From a checkpoint of a small mixture-of-experts model trained on Wikipedia.
Experts: 64 experts in each of 9 layers, 64 GeGLU neurons an expert, a sigmoid router, 16 empty slots to pick, a shared expert of 64 neurons.
Training: a variant of SOAP for the experts, 294M tokens, 4490 steps.
Below are experts of layer 2 (counted from 0) of a mixture-of-experts language model. Rows are named router (the router's row for the expert), gate (a neuron's input weights, with its number), up (a neuron's input weights, with its number) and show model dimensions 0-191. Each number is 500 + 40 x the weight over its row's rms, rounded and kept within 0 to 999. Numbers have three digits each.
Before each expert's rows: a language model's description of what the expert responds to. This comes from a sample of Wikipedia text that the model never trained on.

# expert 12
Number digits and word endings. Digits inside numbers in tables and scores (0, 1), plus scattered word-final pieces and nouns, such as -inity, -opy, film, caps, Italy.
router:535503538478480461509471507423457458546430513497523441517510460559561466545515469477485413525535504459527474439508459492407510508554466497545464520498491550442524549425512525502500508583532497516528482467517463467518564511480555496461490542523529530575453521497494466506475507441521507512509542503500521472483471473456518482551450477509462510459511484485549530513537459477491582467557487453510519484467523499452374451481502551448438523492537511565586464553590599504527497517445466507410550451475546424522582503425542510469556496533534492512471449486476520541570479495483473591
gate0:502518531526451476477565515449532501556576533484521428510448494475516498528516512534472495525533480526438515456480537476545542482537454547536489561547430557536506499554446472507618555492573501506558547539509501566510458490524543544446470527458512430501473514531527490489490493420544534501444520437546497514527564521574527508534565525478453501473491535451492496547461471498488395531556467473465473487468491495483508410589495457508542482466547526521485532516533473503448483546543492573543502435482536505437437516481510499516477574492476576571519417458496570551552457502561444485
up0:529510505487480493535556523507458467466460522456558488478481527490480575486502440592517532538418504571482476518498546530509520517509570476500415545430445400495481503476527487538528529516451420539457494549502502486546458471556498560553515480484424490507543533474448468541490569460561555448550554404479504610519542497440478493526567507492513496493506491497507538550538529534548472487530472484582547487521425449446548492436499501517483492569509482459538500493551493537518574487516467543481457490491422452425468441463577531507490513522555485493514428541472467534545463456481528480
gate1:501443493462457475541524561487554553564550483550537475496483458482449483453434441554549529572481438560563514458454491493521486461541479536484544529454455542482482482568498526494510495551462461550604501572519535524580472506463531556481503544473543479506556499470511526581449462502544504479452529481534564467540502476495566509507496548541426515469497545472473505499541468484474478572508470461483494438449541501460487413556468518515501497494531539539490504500540554507484451547451552516516470446505501486590491472526539543436500504601503551566488620468588522550495534506496472503
up1:520440502464461483541478510435434473495552592528482499510482527475515486535494452527474511520549456479520537507576399484509545453439527574480449505552451495448536533497477477528526480611513496495483621469479547523524500523438496602478511492481493499532432514487552490500524536550538431513491476551583534522473513467483500450495432489512527501583565526536566457508513565396440434540460526510462489465503520513476471455507498543489544433517527474546493450490481490520524466489440555493567496501501472481575500491497478538449497513424576504517436524524466422472488443514455534483
gate2:558431493450577496492464516560527536498535523483475493466519543516436498463477465436582492439550542481446504478537512509543553550504520505547459498603430526495520444508462500489451534439586558455473465574505493526591505490530512532531518594468508484576515536502468535569485529576488457447447467576499479526445492461474429435547486543505488499449451470547484480468485510510504522446484437443542539565559501473528471477516455484578484514572460489487456507482552506536473456540549532464494506428495511440517521505501521567524445524482438531523550488471515516491537485475456423460
up2:573435519496524510571440456523494523536463478473464473476471531509495440508474526525506517476490560537426492472576463537536601500456531457456412517537561505529510480488509496443432544462515520472520465530457468545531487521488537514538523526469455485591487552556479569481517510516552492500488503491543560477520468470477419447622502477488458500501477558549477543527501500481479548469554474443581565416531498540511503535539449509501514510533526468443530458544498538508526476621517514509482505445452530480475461474574502524504447528492413509516507461404573544525510483523480440448
gate3:526530466491447553531469509557444488477474490499522521483505443427540535502569543462503497502483571479493505431481457519462532496402449543523546516541515543458457564519511540529555465476512507499544442398448458454443539529527514505499527486506492481536467582501469561506440503554449537548491498534563462432574512490572441550501522508456480470483495480466539464493504517519450500482581512500366497535544457451401447468469562548490488566480554507544474570535493512476542529506515522499525443500554509524480500493497454557618503522492465513418522564518473517507522452496471498477
up3:529454467500542593441497494474549528552504504446506486495431554427559506492517510518538572450450511469486536545432467528447508478519497485509467499435428506479506522518486554527490481424608479569378568457532458495513466506460453554514484488521465484462506417481568439493531468499514536506512499457476503567428514479520577467515457512481512522589470502528446466570498479520528562493505461468536538502524499478505465506503573510539505486513496515537525415521437477514480473472498533533531566547488438509514490512406418511482499469481525421439568459480494513515434525533493562553
gate4:492480437517476532478463483487474512480511522507523495441473494521483521528521431550517579537474491507481553523534500488534509450530483525481469495538560484546493489643553476493457588422537462489565448470506493494440507452544483559552393498405531476502475513434447451535479504521480525524498580482478569509578514448477501467516471507450490507559413486542542461519469558460456521507440556553491571504470480558547533490490551443480557484505563518499568537444467518539554570477485543543518541484536448503469470488480529553509577486408510516435484489516553465514525512500476509445
up4:504450469522516519496475515511463483435474503578577489525440441433524539616462522493517443529508543512453549446515555501478492509542505516482485494558541522608555499546488505472486525480413442501563484509537446448451478475474493460426549461498494523539491478504430461521491444458467442531491526468493588511500503457525521502505483524474577501520488444503521527524514543528540481526531490433548543484483543509582479482533471502472598494541511560512458540513445551500460555417514460503515512431524435524488484546458513489453470504522444458560489553446506479457487430505635517493

# expert 10
Digit one. The digit 1 inside numbers, mostly the third digit of years like 2018 and 2001, also in chemical formulas and table figures.
router:494460514472518468461440493491504449475476547536515524537549478565541551497538459499533483535522494490530499451523433515452530490529454515510445498507517513503516506465517500447485459618514454523487443476551505539481538543529493508499485551539479504578426510540509493504447508476591495476501454482539587476539508549454506549526459483430484481448516498556490555540562509452525531518498448519560540464455505545479427429472482589556550521467503472494554463569620589523501508571441567545426573454470475449535560476484521537482519499542547464569482485525461451490538518434468506542
gate0:554531579500458536520532446550524444477512442519472477519449505482520485536450487489530445517471516447465480449477474583540595504509612508475489570512553538427479489494529497478477486503495441488492478541524486443449480475484542457444524499489558482570500578555458565505430505532527526462450534464517508464474509475486492438497511448572486475536486562507462415513454561563467466452604530526471432559486462507531480515569465542462535523495457529534522470501508465505542536475520585512539465557535534523514499442544455524575547474534513481594435580528472513505545518502485493492
up0:534481490492497477560557432460502487389504514452501485507515532413467470541420552434496446502479482414517497463430453547462488495545544467506440479542539467551440486453523495495429440475526529459422482573524466470531512520599502419470504539495460535463516483471533509464441522510505525495494492531428542476455442566530529461419477484540475486457493534445590471490526514528504526468477500565488468566466486489518487541536400454416505482462496566484531485520559490469524503512498581459447494551523476492496515451474502557556526439468482553499509556485522500527587524497479504483
gate1:486527506543497512515444491524557427491492442492476541542501512461455526534484548491443539491524478445477513555506467508468510539498573462524530455472449495539487522475505532514485547438519516550479495481532510602509538455521491443536507508545479547573450472482442489533427460469526392439531413546480504554566514433447546496479530499554558497470504479531518469430472468552527499527534548518477504514502509463453602468451417513496574517472488508403465454495498434507528514477534518495486599500511514496454484499470576513538457486490473578454475426578539552557470493481411457504
up1:475479452461479435453493461486432572466489504494481435481430550512501533471450521466510532593485458562465466446486506482515459485519507538462550523521486462477455490458519523548486461561522456474531491580396516538494485546475545610465505387535484480486497504452588483517529523518545513477480505570528556519461506548508471422569474520537451474485554483506487457505567479519485456486537497481522458508535482498520507523527544514533465482499591497429507537501567535533486471569502501502559442569434426553545507474480489429494469441572468408478463474507545452452531514488519539523
gate2:479478485477423528554524501494527553485467509522441547481584508454448495512576547532527528492493510468431480475475500504526489444461592516469583485386496472483488491498473489534523540455550535455462494475537521559515489514528534432457524587448555516476515438470472550569548491469483490461507472547496500482541516444582513466458568474500534511531458551459479483469573439510498548539615622440485548560475459496503514494573567498515474502409524518540505491509530499474553543508539521472398465462553494524517441496481491440454508505458562504533490494517480450510500500505479474483
up2:428448504519477463545557525481468488524521451482495566496557467492469504467559442470396422498478461512439443418472459501519506479480557507501456566419510456526474434541480517483542523548523516475520535531529507475483601588517485516531556536452507500483494509493494528499496556466496409540546554489493533514526439470540472454500492436556532465530531490520571506496467535436453469555527459513560554505491525437516468493496500542495532559519493487429500505521515484497519523503506511501457439538538546555470420509500499504540490600564515530583469498542484443557598506477495517610
gate3:458472483643584451568507513503461488556548482519486466523449500556511543511548512539451453472546455511501519472546417472481508522499461468512518578550478543589425526476446563565525499420475508502466501549529496482500513526484489551491473525409492414522533464605518534572488449529508531490475502547524520527574471536565476497466509449465469441486458493493487515512445499437547449459547554509462529528461446487468555506527412497595538491534540435449520534561501489466463428528552504518508496497506506561481501505458512543455507502483452532550486503523533541489487473487522462500
up3:509565474423466456457503505460496479581535479549480545441608524547436510528480565496447544453486509524499500465443522544470471507402561554575487471531550476531508459497502490551465538507563546516497462516551551521507454480417527427528496537469544474467488514543514498470499523516428525490575485533553456483480500522470469413495509527559479473523476532483514521448445469455483531463502537539547504530526507501497453555440472529414510509528484524530508416504462521522425497532518437518457401485509501516513562487540445482495512524460506487438600418427435480524533495539446476515
gate4:488473484509494497497440416554424462435443480468478428515450489523540503453572536519556446436530529495482552537530554446536508473526499508556510425520574438511535538449536521561469492506523519509544492468457472549430517476542468531501432506483553506522487487510505547557446504549547490485520449548469523461490522554513464466463517505483536518441451512455457497549401519476464472547503517493469515486508475485496517510404504522583433527482461548433537576519557513446504508518445420419509494590489456504528458524491457428486575501536425535448483453542534514440496465496460523522
up4:488538517482492525417530480528468512513500562539554528500498372490547561496511503442519528475501517534482503509456506555452494492468427558511459495477476496427453533482497488568506474482503449551457455466536492503485443461471560501435523471440496494458473467514515541498539513489452454512486514500502451439510526538529450511451446536485502476507461530597481526487515466504474490460454519551594521500585567526498429518526501487477473553523442503496541473530539455619526407413492515479531507502515567505519434503527502564512533481501473351520469527520492457545596536500429513473

# expert 41
Plot connectives, table spacers. Common function words in plot summaries, such as and, was, is, same, plus spaces, dashes and pipes in tables and lists.
router:471527532455532462492431467456522448528518587535543508555518456489533524469564445500482415535505522527533485490498456494429506518571437452520489556513530492442495494488586520514472457530473519508510491460520418515522528580513500531470439543467540490572456535558462493500419495424599569458481486537456546509523475495458569472533513506457489496470450446490550561512510519535474485566545469434481551495478534549462410411516541567517476557475532497527593518541581582492513510489454504470469593509459512500530503508463521522497499504526567521513472427540495458483512510473476520493
gate0:427484548472479463514510494549463592543488539540448489457426492445545618507478540477585532431559522494555500536522482539424485550511449448516499503472570590496512494548496482509552513529504506475546480546439511493480553410509565441479531412475536504467455461506474498574493520507515537520473471450485474478536573502455507545471578490450474528493504449524484520565584466496506461493510529596521516529523524434551522439502502509445540446544463459471516498427518514451492454456497512581512521475468474483490553500508520438528468489520486467542503538490541454491445540522467576531
up0:496522594478463502487507498480494508494535594525463514470438491423610563480557495529555563520465565553554431494508526477479509474537565501574471483450455550515512531477520507538540467496546458425503549548463564485441483509487568517499540427478498507539462508449548487518482418570518503439590543495506484529532477527462471466368488482490482545545505504545528501515434487499531499530512550499560530491520505491507506462572489482478462524529508569526518502495490564519506485461540491587482469447526403493458539536514537551500456540529482509504518540478537505457428528526546561570
gate1:514445551549458518462542545523516485511553511483499575524487511474553531470475493498521509515547527531498480461501490554467566457469542415558476536402463544479459482501484568459565564467523490481523516478427433555475491461530489514430463556477524408425462564469452524537469527562538454555502494554554518433498478463491477552391494527491446462457538495523457438503495458497473487466469500530508454506487489533522487478545449482461457530521462544551530518507505518471501532474497501585562425484617499555523485506496561499456473522500450454492492510452441553478494450527509401436
up1:515499474531526532517506479501507461526539527557487545487431400487532548543487476503485475498421454500524453474477497565489600475476454446550493483497561461491381520504500537501565533446488490499516491490506452506488457494574492530538472569439552484403505533491462535526461493527540480541454495516550551445543465487504459602497520523531512454477527513493444486524536465526534492502517483558557485531416465480457496466561447478488486495460428475533552472542486440476571527545510513619526457482573509593516486510493478474556560537507425437509486483516504546503492458518581440537
gate2:417446493443540475594489605531546466504571437491494525431516490590546499501479506459519537550511527505489492563420510481536521567489543530480499501430474551519512517441533468570504505470501491468557531508425570490499540521369519525577495545498564525529522514430523549502497541498511479463506548503472539523538453483513498522521467452514529465545530515510498461512490468511456516587510512490457554535466471488523486461505497476529499481517529474431472587428563549517538480580434551575518472510504550481523490473475428490522472438522534618507465493526472512508554508519500480452
up2:542519458521534443477527517586564525494468465584542460473454601542470472550433494488530541524560502526443444535483491535533501468521479490474437523545504513524552511577583482469509551470468447501448461496465483478476528510543492440587528511513504443470560453532473421484520467479506469509564546496414477498504479490548479469503534485432524499468534569554565555562550490473498546537496472517522429519503523523485473574551536486565490485495463508503599477534432575534492508545515501423492544522557465519495471532518499410589532504518521472504511500445535475566494531481538505565
gate3:538519505551439469487478496522423465484519470461507558498452532488559555480469532601437534466474467413482507511477503559466492560447528562508475511504547502476481533527470453555440410494515497485532518535480508575501477468495458526486503525469603466404496446541523580472535413516488527506452504578521487487493570520466507508466524481507590522536499503432484447442564563518546460504525535525507440575482554470475448457449476518462484402498445436494497533493429500444602535489488504474427543491475557471501531499506467488458471511501510493495467528467465517471498455525474487433
up3:437511510536511559483452488541460512456538492542536557595548460486517535481455454577471484533466504422559514414499481530454523525526542467496518606442514512520527562528488439578513463535427513541512462535506507562527465441538507490575480494472514475516473468476472575494439508438480494508497483535559515466511526557468460476508443505519489453503395478487512561459445472515485552436599487492490503524521533515540499524506470493579483537509496496454499543461520544457546536494509546511525447481490542458521501430524566461486517494544473479599511570585497495485564518560423541527
gate4:485601583534511524442491530605524455458584482472457473500450439509509533472466490460440513489495503510515524550500454480508526549453534489484532556491503450554524502603582459608556528470536518463509530533475537546552481552552405485466477531416499541457478581492532471512477508490540533512468557538504523520449525562490487487523482501490597437587547530448559481513493479445535490522496553560527501558481464515472470515474446486521488487443464472532475474514509516448498514520501498494582530429549498474466479497470511461505503455591478573501485481519455536513541455438472488523
up4:439456497465560456502496461469456509516509468462516476575488536482463540533501483463499496495544533484451549505548527539555511539517403438551558425479524564488497515516475445397515506601522512474438511458543507477517522543465483518492409480546601475488489475507529517507528496474463520481533548508520547451471546441535460513513497527497518557514546525551509547471530518573514506487516505525443476511426462518494505496541525501438496511579506512499524426510463565559454472480451477374564423488458434520524492510500498468466559518508589462447449455537557476509496549536496567571